Below are experts of layer 8 (counted from 0) of a mixture-of-experts language model. Rows are named gate (a neuron's input weights, with its number), up (a neuron's input weights, with its number), down (a neuron's output weights, with its number) and show model dimensions 0-223. Each number is 500 + 25 x the weight over its row's rms, rounded and kept within 0 to 999. Numbers have three digits each.
Before each expert's rows: a language model's description of what the expert responds to; "gets" lists some tokens that make up at least twice as much of what it gets as of all text. This comes from a sample of Wikipedia text that the model never trained on. Tokens count by the router's weight.

# expert 4
It responds to: Line breaks and prefixes. Line breaks after section headings, paragraphs or before tables, plus table separator rows and word-initial prefixes like re, co, pre, ex.
gets: "\n", " (", " re", " co", " ex", " pre"
gate0:464506492541479489509510488508496530520497472498493533498547472482487525496486502487500509498494465490505484533466475476473505511463477460536501539507445477487543503455491502530489542487479530547511536489467535527435495511502502538499527514539478505524478501526508515517531496515492538464486512546490473517523521503439492490540526510484509527487500502511463524451467550476505501455514506522479478491487524530514478493476514493479517512536506512550487505500474502484488512484524449523513496544509466486509474496504544486464523526471522492498475489488470497471482476573478506519489475495477496503511514465522508469524501537497480470473476497486467452478517517540563435489476
up0:449504522471512526497488505431509513484489478495491462477498553494534503494466490489435536498454444523495518498493531558530480515516468518519525486483528501503509503512539462540490471542485429521483494474530493517525511468513521505509500479482507500497500499541487481486493517514489492501485504452523536498481478495499478438489458495503494460499526486496542521551515519459504484474510505538509475476514515465515520494516508503532471493507508512460523421480540508463467512482489508520518490485518519517468474493496496497518498530479482542473521517511542478547539488473518466502523477495550488496507517485467498474487525445518512494481464536487533524520514473512508514509525
down0:506476533499538449512504498516474523504468514532473500478503503513481476534536477518529489502493507489442485520558526528473467490502467482508470493522519473492483522526516486469536502504494485484515497459476513471493484485501461524511513489515433501507457468489496512503508541501460491510520503478524496527505512512490514550452530515482537511511477478479543500516505516517512452500522544508489552496518497527477513493529502503457480479518522477508510526499489464524488499508522544506472543514494543485476505454486496480448486513515521482496480516489509500524527436518537476509466477496535444499518519504512495512520517515485489468533518525544498480510477516441426559552523

# expert 14
It responds to: Short e-syllables. Word pieces ending in e, such as e, te, se, pe, inside names and words, plus pipes and closing brackets in tables, e.g. Bye, Hussein, undersea.
gets: "e", "ie", "se", "te", "ne", " |"
gate0:480493524489475518489482475529477484533453497511486471526500462516510534464457493475490539462497496483493479472492499512456485502470513527513489469495484457530511520495492475537515515511510473527525563489536464525526532511493527502525511474492544481477501517470451490486535535498455521494567475521488510454483485485494513531542478509516537530472464467500505518482500470511498518543487497498502461509456499510507507538544520525502460491500499523496494500498470495454468463488532577523448495489533528503503492491482464488490484543499504526527463504563486527542519475526487507485508509504477486526487512531507517503496512542489472493518520498495531500494501575523472484530513
up0:485490513494551490517527527461496507496522515463495524515519495530498508476478473503460521506546541518490495526484506495540518534495487476499530555505507444478550456507557511488517508523548515555438510490510487504482489479512471500473552519538529524527495508520493541545466486459536492528487502461529465483508475530495513494472494526491501501560503552484499502534474487484528476522470476488489521463504492481498481471505500469466556495499509513446473450489505527494499538505484505494479491506529480512483446467504549530513506501497504514509474496500465512471485531508480491515474493493507479481556552507474504502514479471520502480460458515531500488505509498481522510550508
down0:471512519507517502488486473496500470509512494549502486463495515509535501520457516485537495499494457520465478473514536480489472493503473502487498526546502483538484499494510540525501512462495512534493509477498547458497492478481451465474529495530477493514514515480536569475484524518463527442516534504503545487545470486523494503472500556515457505486445542533461448490473529479538475508487513528475520514527486529488454490526484512500513547508517499500503469545503511507496513498503505516454500487457490514497509469508516499477519491497529533506529526461460454456493506507511436530529508533520491479481488534516497533499515468521452506459453508521531499506496508530498483509502

# expert 9
It responds to: Measurement units, coordinates. Unit words and digits in measurements, areas and coordinates in infobox data, such as km², sq mi, ft, 57.0928°W, 98 minutes.
gets: "2", "0", " km", "6", "1", "3"
gate0:500506520495492469466491522542505491484492489551552498499480488464548477457504481494510483499501523505517540489493469478497508457477499479452489516533491475456464470496522524438483502473505487506499500421475485511490501507469517490527432497563494489490525494549485480528525473492510485513502481449511491531507513491515491510476505492498519471576531539502538483511512515531549501485499489520498494441522525497515508472507507470478543507502515498482478459463514523536527529521445546522471513462507515485546509529514494531478509487479508519517503497514507537539481536482502519507502505517496488517478506492517513488482552532511474468506493476507533480518477508535513513476560
up0:443464509520508529512494493488528508513475491522465501568501528522478487481537469496483539480463522527509474524466488520498517512544534473526489501477499499511498530490455475482504534505496497476518459526466514505506467528507517503478523492461536474471467512471498477509485526503535519496528516514502522483474505507495493512552448537493479455479521515507517519512456503498525477512508509438521541499513470509495472498481470509489488480511510544528504512478464470543503454488516529478466521539512484531448481507471456468548498525496542504476467506475507535491539493502496501489504468417496502509527520448507459538519499516512527523527528482524453525481500521503489476487489
down0:474488500458472510482468475485484485496539511483477460507505501527506546522516497502480529540530488549507486536468464519482468497496491423502483462511509550493476488525554525498494454488504477541521499483510531481495515547453489500513503534523511468550482546492504489493533486535516514502510487507502513531472514482525469524517495503484491522467514479524508539498499522482491480500507505496501557483532491513478494487488474531525496511492493524526550512485500507462490459476479559486491521503518505501483517498469457495478544469480481503486572554537543513478488465476460486546454497465460489470471484499457514473518493482486483506475519470501495537527461514505517486508525

# expert 0
It responds to: Determiners before common nouns. Articles and possessive or quantifying determiners after prepositions, introducing ordinary noun phrases, such as the earthquake, a folk song, several, their.
gets: " the", " a", " an", " The", " its", " their"
gate0:488480495502493467515503503463503461522526505498489528522489489519484483500498473454484534511507502487516493524474490442483524501470484460526494496464498515448479487524480484521553424506521533528499493486491509521449466543538522495509476499525520519460484499484520522507480477496532532492524524485484536467451472496535487477527487510504508530576494487471463553506488526495488478453478514507474475507458535514486519519515492488540495515531476540478482536499501511550517504527484491494527557488474517495530482520489521525463507531492522543498506494487469432487496528529530474489469489478486475538511496495490530522525453506506525504438512511459493468481518517507477495513484
up0:517503452526465492535514493512501459513494510536505498481516486468471463481535503495464493527469483506513473496505536454510481524519489501474498519467448512497518480507496422527486500498516523499484455506485520526473470491505530477517503486484564514494476511500524518487501507476511515512506451524489529518467544506514503538472514500465476511538538468506489496552489467509536440521487528517509448467479528527489462526505474514485496512499483508521501537515481506526460525492500537546518536480494489487532519540512522494504502482521502523464509535472478463476513480518507519498494495533493488548518503490457527554473477506551515504464481487497463496537537521506504567554503
down0:489498528536450468459482498500514513513483463467509544522494527555503506517504465528513503501516494511536504464517483449519455507499514485517473471538471483495496535528507489518459517498480538457524505508470504475536503546479487469495487474496468501510528512516506514496487522488471561498473527525457477466478490474473474508474518471519510462478550507478523482492525493497464495515483514462515512537502510516501509492483508463441546479507480502470523506535471491524466501500529523463486504489477478476500451513497510501502485493451480537437509462492469499473474468442476499494509479459492564515472485516487508525519455488459521488508506509554501523539526484496516477511476

# expert 36
It responds to: The before proper names. The article after prepositions before named events, institutions and places, such as at the 1956 Summer Olympics, in the United States.
gets: " the", " The", "The", "'s", " a", " his"
gate0:499517518479532517493445503556506481514531518509464531488521434519506485480499491501519524495507460519464473514512521534496465516500500482471488508492511507503512473516528502539531526457499500549478501504517483514472486506494537485498481478490540500487514483461585490519501554438499454486521550497499516453487492455516515487510503543503502507505516510505495538456506426521491524504517501469468491536521517471498482510523531507484488495529475492500489490539461512536531518494540548539490489453527535510520487510472488469518499539524491526515505510472522499493512504495469563466520479494479499511491497519513464485447506475515472480434498473500499470496501513516513540504493
up0:516478512514476497469496532510516509479471491515548543441515506469479461531444508516496514538548497450544540506486457515494513460506493524478513469484529494529567526476431471488490441498526525493493460479488491503517455525512500492493515471483461500496520516442499476538519489515487542447497489490493476495505508494513443454479512516520462505505519531476506495498504493477509489496482490490495550493518484478458481512492490489482514488510503478490505529472571509477533500523455458493517501505506483513483508508467476515528489510494511489494513517476488488463497490534509502468456564500489494509501495486534494534527437476461541484499514472500534515484488501528488526490482
down0:490504510469526514494532523528513492497528482511489459511470457486524509498512495470536496452492494490514451530524485511504497485484514473482486526495495484479521502503507550474535521508479522505490507518494508508493494478541470491477519483485510496479523430522534511488502501532518498503512534493536494496444470522492502473525479504470499509474437503535514494499440500502511566522510558503489500539493523553484499512484534564494507539494452500472535462479483495474483462458481541477488471445499476523553478469507499483498500498497499471531441477534507490553498476450474505509508501445496479465482505500498463488499487501532534544525513488509508518513475483474549477512517

# expert 3
It responds to: Latin-American/Iberian names. Capital letters and first pieces of Spanish and Portuguese club, place and league names in football tables, such as Atlético Mineiro, Brasileiro, Liga, São.
gets: " C", " B", " M", " A", " P", " R"
gate0:517489512492534493542512506510454530491534521497495495511533528481496517523501500463536471492480465478475459492476487506484483483471552484515528508529556468532512494487484521502532457506460536518527502505469514512502501469473510515471481505500479490514477501520483489502496481534485508549494488483510497516550539479511481568506501524488455522487498518488523546476538476502509460538499513538492479492491488505457444517470470509484505462502498529506465486521474520532504523491508514522492489504518470489488529513508496498478509499480502465518499516517503504594493510491476470531486531448462547493504487518516535468546534470438459527549490461513527475537524478468506467500491
up0:504458503512497493542478501477514504476502523510531484510500513454490498473497477479494496467519485503505488480516486471503540504460508521482520473484513545529496504491480529509522489496506512458469561484488480489528513491500486535465490512423510480497499503502510564503514537512509495510434501519504469482486525468508520526497498510500511432505503561570493489532542538482480506496460472514530540486471520460481524478492489467504515464497517517463525429475532491522514521448479491516524528491512481502462490485503499468506545475474516492510493481534513464536497465489467521486536539504530500496543522483520515525492542479488493470498487547508501470485477478462487446510501
down0:452481532539501527473485505499518482485508545493502517499433537511481493472528508538474504504529490508469458496500510452489549515505469518496511505539502482516483476482544522516539506514482492515524502492473508495504495480511458557509532482497492510507526534541540543487489487491517550526463499524491495467495499501485506529503520487517552497500474493512487518544508501495540500475480517507484508475468485493539506509515476506515449467501506495512509466497517503504513519472502514462488471469496525529472501477479515552514475458545556497487515543514506515539486423508546460481545520494487500545519538508493485462517506514481503431448534533531517510516476481512514477493469

# expert 39
It responds to: Surname pieces. Middle letters and pieces inside personal surnames in lists and tables, such as Hellmuth, Hebel, Styles, McMurdo, O'Leary.
gets: "h", "b", "k", "m", "y", "w"
gate0:452517499529479508501475532503517475497489526521474445470486472540520514491493479510452499502467498517541513505505532531505460503484529486516493544516458502492479518502484483525506548481494474484500490546508526481525479500550481514474509539514499554503553513542478502525474510546471497539478499487479503455501517527493496546482479501506477512521535501545496482552483485480515508504506519483513513541476531509474489490530470511544510474508490532500509522514468499443463480539504480469467533489553469514496487497509493494552553459515470505504487507473473472524516478495477494476517497499500447492514480473517513448504465475482434492503503505497458509500460467512553520525504
up0:561464488497510511535497449502497507547475499499541519486540485508554485541514488505567498478454527486501534503569537497532558480532503491508525505541540486539502517505502502500502521483494455498499481501480514539508528474488526517507534515496476485515517506503475490443509494499476531442491472493492529522518465526503477515493532519449483496516515473425464477481521506474485494475499516465444497481529503518504525495511534474505511523514484499521520502478498478525496515489503536539549519526504527509491468539491510502502489527476483528485470470502534530524514543468512471511476533485467474501484499510493453460525535516532481510548517520523497500507516504508509507468513
down0:491519486435493482481521499497507544520484535523495477510474524485484500514515502490508468508481530485503502498540493526484549514502505479492546455504525548464491510480530525510502495559517502466501516520520557526530513489508517483504468456521473454477559549540504540493550515509477496503499499474499516538487501473510516480519495458514527462504487509488518461449523494538461518464507511516476477494494477497520533448518524462556507468454483504505490486522500476477488477512462511488508474514482497473510517522468509527520472518500508511469501535513525449467465557479514513508479496488455464539540502487475518518512513462488515515476513517489495545513502553515483472480537

# expert 27
It responds to: Infobox dates and fields. Colons, years, ages and field labels in biography and taxonomy infoboxes, such as Born:, Died:, aged 91, Kingdom:, 1789;.
gets: ":", " 18", "19", " 17", "18", " 1"
gate0:466473504547481479555453489512503504467494506482506491457513494485490497555472503479452490491497491528496518541493513448520496455504552537503477508504520492505499522514528514515500533515509484518474520497497533461532505468516491493477542514480527521497523450456531506497486463518537510478475550528495505503457508549504480448499500490480514529511486522538501463488533526522504528444454508462523519482499521479527550522479522531510501467517528504495482471501505512522516524467490505523446493450485486507524494488484520502521519457455513470450458471470506510455495494486470498495479479521519498476475485518464574487492509493486517470503496496470493462513500476513496451511485
up0:466444458518496464539518503505518472447516551522559527515532512518492468523484516482507522453514503506526484493520498473455551491489491513501497514518498507521517503543474520487475518522520458547506504516485515489528524453521501536483513523515479527512499447505497489478514488530494458500463530501522520517433498507491481524495511501492516497507499483515508492545468531518474513510502481473521522498524512461469499531510550482503482460491520492492510493516484531569472500526452509509501472480498510483483516488476495497530506472483459492493533481510468481468472474474468465510494511511574478537517436475480474499487497438509536489462528490489465482503478485484497514534531
down0:480526519545521539512489497497486459485488478540505501527489504448491541481543507486537508504489518513539533490497542508478547494520474535499511472475467530492494572508482526449519500493525510491472489500455457493489542482457501466529545480551514472478486492484481473482490469472461491522477464496520546479512476518455548500513524505527452475494482479523517486525531508536477490505509492538524491512512472549490486513501491515484486481470481465477524501421527510538475507469498491492507531450488491508514534521483529476504495480495504511524497520470471507521448469551527501531529486485496493485526504520510518548511507482493542506462503480503528464498491495511478526507497

# expert 22
It responds to: Name-initial capitals. Capital letter or first syllable starting Arabic, South Asian and other foreign proper names, often after Al- or hyphens, e.g. Abd, Kh, Moham, Mangaluru.
gets: " S", " N", " L", " K", " R", " B"
gate0:496518458508456476488500570531520515515496479488521534493505526510523504516489549508500527492503529512536493439529495514436523530498518493502491521475494544516504488492443508520505524507445496494568547495477527533515469510493478531503478460463459506496488492489460501492477519510517497520510498489440521473463493492486500525502550466529534495518514494527532475503519469498505447540515476470477500495494513494472483506529482464511480497457510503457509517511492484499513460494489528536522449462479517516450489488452468494511516500496554475497493467483545497494536516501485522502505527479523509514516511516509502491504457484497529502529481503501570459490489477522535493534535
up0:462505506479496518463471509462461490501480518531478467468536465493475478482500502488515478527494528488452452477499498535521482485506505511440524536503486443466527475485487485507489527512508485513493517534513491524480499465505514512458537465532531514468468485501472484525506489543462489555513458526484506502497497481512462491480536503523499514493482511494527467550491493500495537469466502514481527501579545504491504519515531521486546491526527512494539492499519500489478489510533522474465532529469527492515497478486461535451515511508460526476483521517472532493508495488477510465458518506509474484477511520501496495551442466531513565502515542494523494521533475520506486473473
down0:501474480546516566468505471457509490500503491511458527469526486507471486508476469482492469473487513485478473436521498487509501501476485472450483533458511509524488476489511472526548488481482499494451474527476519513523473516531507573503516518479526505519521512478548468457495504509484490552545490486496496530486474422497514477523482502525501517560526480529514478481497521490497473521489511516495543512505486533511493483507496527456458492472485501496521504530571466482504468526479483502496546509454509474527532477492496521479534525473508499470475523510478480552492500502462515488482507513495515493526530486508512454520508509497505518502440513499503546497534479469500487493492

# expert 17
It responds to: Personal name beginnings. First capital or first piece of personal names and surnames, often middle initials, such as John E. Powers, Mc, Brad, Jenn.
gets: " H", " E", " W", " C", " S", " K"
gate0:454503507493537531482482477512492519494513480496487491474521456500491477496512550506499495490480506486486476483458513488475482507536463507486532533487519454503453512486533519482488479542471497495445497529516488479538512483474523504554489524503508552505500492523482491466507505494476522484490458470517484488494452487529488523520493501533528513536486512437513508515496468478487508485542493502501508480510505565518472515489513509527501496508520523492535489511497492517479482493434508510509490498515525466471532538467503499472523487480449490517474515496522531545522440544510530515480516466537500441496491542540466507533486541552475506517469488509549475513431495454484523510497
up0:495519479523539515534488510478482487507493479555484499442479492485485544516484496499445462497432471475449501538514476452472497506463518469494444513475512496528487507464533497493500496528513531485526488496470512492506523479491518523492476462445447499541513520483476508458510540448449503509503528481501485544514518445502509499522504462494496492501452508491472490486507543487453537509529549509496522521503482511499493551482504494529496539499511540502516473521491534511515496473500511496497497484488522489487507507479462540443539465517492498527518495480489514558496489510501508486521515511530505505537516483538507526506499506513529489492489454488549459496520480537501447513504
down0:511502479494492519477498461470525544467523479501506485551492519524510507461453508490493539510534484486467557471499484501498466528467537440527531506479531499491514510485518496498504505496506502474532477456497474532538467474493465542533490478464485489548484494531478471501502497481479434494516469499520484473504489502543488519505482498538521549464461525459490527476525481540508545502520472521523509498489484510513511469456546512523525510509436498501500497562487532509506510476495483465512500503550505530467497537505487478504531518499491513488494463497478520494508483504506496504482480510507533422489504510452509496533487509516538526464512479455481501486489481513535470469461

# expert 6
It responds to: Table cell separators. Pipe separators between table cells and semicolons in number lists, mostly in sports statistics tables, e.g. Apps | Goals, 27; 28.
gets: " |", "|", ";", "-", ":", " -"
gate0:500480506513493480536487497484527506496473504494511484517539474498505454487499452473521471497544506507499518471527484478522466494486522475538469557552523528495574475471496513500515503504558517517489480482534478479540486522528503493515490523534488503531531537504512530476490489523484505477523444475522518510520477500490551514472477514527529520493568510488526488540505496510504469494532475482476510515473534535476469505529494564520442544492518485488544505466495510497494514440473499503533485517522487455459492487512513507518476489468524484465496527501504493499490493513512532483505526497488478492484521484499522546537493544488545528484491486506448501540540539524519491466479
up0:508511493450479534553508539492524502513516509495475568497507496493480484478521495520517489474474504485472487499460480523517520501467512472495502481546487479484499544482480497497491532496533500462534561496498481531537498479425496482484559529495498526545468499521524517471531480465501476513471528511503524485503484495504473443512492504512493493491489495509521486487504511485537508499525501498505499499551485498510514582491514490465472499495470456478474568497496521477521467506501500501467450512501485507491434495497563476476473522541438498524544506504479498498526511511522490507503525512527478478513483491473505479524488510516547505472488545486456495487543510485535491493536
down0:513537469516535480527471511485552534488496473520474501454510482498513523509459495518456485526533516511486497474500503516481511496450509511527473509507510513479498513497488488476489509519482504448479447470471437533532562514518521530519513527481507538581499468502505500499520442482522510461468498499465489489483497487468524453486471505513562516499495481524464535536499502503514497483488488474488488511488489507508531499518494535479472496479504501465520545432470486461542479514459466504467493492538524494496504493484514541510504537500519490512539541503478484483533536482495519517500512522534490564489484498500511533544509507473497495499449484504506520471490507504498458461475

# expert 29
It responds to: Census statistics and tables. Percent signs, digits, pipes and count nouns in census and statistics tables, such as 15.5%, households, females, people.
gets: "%", " |", ".", ",", " (", ")"
gate0:541456483479485446521523483506484512467421499504506480464492523526501498522458514534582509484517480481537504535466520468466493529494504496530507478527475487485466464472526535493474476483505517539520528509523549500495521471516477490486502484478515483529498524490496516471515530501523468453503463505477497493459494477499485503460478473500501548460420511475526516475493537496461513492449523495476515498518507527511499510473472517493520517489487522479528537524503475485510503527484471485457461467480464515507499478532495482486494500431451501491457489487461475489496500499518513512519521534524489493512520545500535481506520470467512497523527529498498512538502521517487463487479
up0:492504491477468486511513511549489524541515541484526488514491513469496463486480480487480482476485490520488494481459495499492535492509465461524499495452481526540522522489493497436500519486495527456510494425518492471488489448483567528451551490535478512475489491495492478525447534498517516516498519474516510505522526523516508476537495512517535495484484501530527526505470525490530493484474486487492533532469534506488485529514487473546517487474484488489515492461536497531495548504474463469542501518502497502476530496497520542487505476545506482494550532479499494513512544504481518483456515494489483503466498473522467559508500502479545535463474540517550488521445520491513490521503
down0:487496494486530495508526503491509465526531518513503503501505481468491519455510484536508492517456529458554517504513534484496482483521479514497480489475496520501491523460536525489483519509490562459536525463517487478539498478475457550457503484482496491471488503472513485523496467491528540491497501506531501497514554487555477465488526501495482502467526510460485490540469520509525518459521493491501512512496511501529491532524496515461478466547465532488488498493516506512509554505486485516489532509532500476500447471472529479492526508476536455492503477523506508544497539496483507489476487482472567466518481482470525507475435485459489509525474497497482498584508462504481514467551

# expert 13
It responds to: Spaces in odd text. Bare space tokens in empty table cells, formulas and non-English phrases, plus mid-word pieces of rare names like Blomkvist, Priodontognathus.
gets: " ", " P", " M", " C", " D", " S"
gate0:463526471442530487473496517496529531494521518488527494460517535482499512476520528458521500472509494504482529466492503498492514512492479491471492508491426527552504508548534506571485532507497489479476478513525506476477501512529475503548514467495483508517549492493468525520518486505503473520476497491508516530536517501519497472522452515514490511493506518477519488537546523518530448516510491468521487491494490513534532470532529537468486448495501468469556477535496499524490513542462511500479510530506487492536512500485481498542498472500508504485502524501523484482491480494509494476517526538457521564511519474503473489470477476462515516458501470484426486510524553511523519540479
up0:510495520526477486490510529494506475523503474496468530493480483498508508502496466533537483509530465517556501532534475495480523465530539540522507515531563495478500485492494520445507490465491474518523468488499456522541504480498495470429521484514514469485484527501499502483494535499491510509504486533480493488461528455496514520504537490480497469538532498535474507442498538517490499491512484537460508514521494488487482523465463469518491550522510536533473512474534512438507516491527444500516520490527501486474525489497538498478507502497499493529507474518453494501461497510485507542484505490534473491491513513497492505523503523525520446515535581522548507470458463485462486462515
down0:484498560495463508513460487526490469547521460494502481492487472496523513537482476486484518489502474509563496545473520483501530500493467478487486517497461500452550486466493490531492496519525524481486496470487500468532530480494462556528487508468503531515516502411455506505524519519520515447474465537460489494495491515479532518505500451496519478514468549488508506499498490449515500478506488469497492526503480497503527479540503503528491502489486485463523474527513485529480463471501472535545530489497508486569488498529474515482520460465488494486478502521509461495518543512545519500505479490518508545496460504452524491500475515485505486520521482487508486458498527491454501455510

# expert 35
It responds to: Sentence-ending punctuation. Full stops and other closing punctuation at sentence ends, plus line breaks and table pipes, such as ., )., .", ?.
gets: ".", " |", "\n", ").", "\".", ".\""
gate0:475524498475508441511457536508484487530515500521495485466480506494477511501500493501498476493463477460513551492481528464491458511495500509515526543487488480478509466511475526541527530484486499497549507492498528482495500525472480521457551467486485480468473489443502530569459497523497457487509477465489487479472500508536492514509450543507512511466501526535458477508473503486502551506474514482525493528518490466484462478490541511499474484483484518512563462504506507466458504504456483498531461545497497508544534531510522483468505480503490505498470479461529468505542503503512486535488514558479500532496518484537530484507456486495462531528502534490494499505513496451496504507469
up0:494522495501553504493515500458488470521520512525483508457497475499511505446515480507532516545496524480531533541491506524491514489507503518500475480535521527526460551496521533523521488518496485485488513512478413519493518490513505472559486515500498498467494546545532511488495514454508497508503522529462508512525466498480470500425513487485496483492511490477508491467498510470504511466535471518477491513566461535463495474527490522494436496465518458511510509483456543507496535484544518453515499494541470528475515482482487485474515531535513472495465506528498521470455489526516505470460495461477510508490491502484472555497525481509506475526541501530485514479508513491477514488518
down0:511516485441493459493489538493490520485512485539513503484480507494496498507476510523516483523545477461523524517463465482515481527492496480476527557478471480445489495467477531515503494497503509497503521485511523489484524464483509478510476500495536517511486499494492526545473525499549488428477488465521513513467534523500477486502486560485546486516488493474471484507501462540534515498472482517494523545477490500450483503512512516502492518505508470473524492501501513531520510495472493506506526511510495436526511485500497464556524528503469525492556530475514462518522526493480464524502491474511544468451524499508473489423450449475524496500481519441522499508500483518509560513494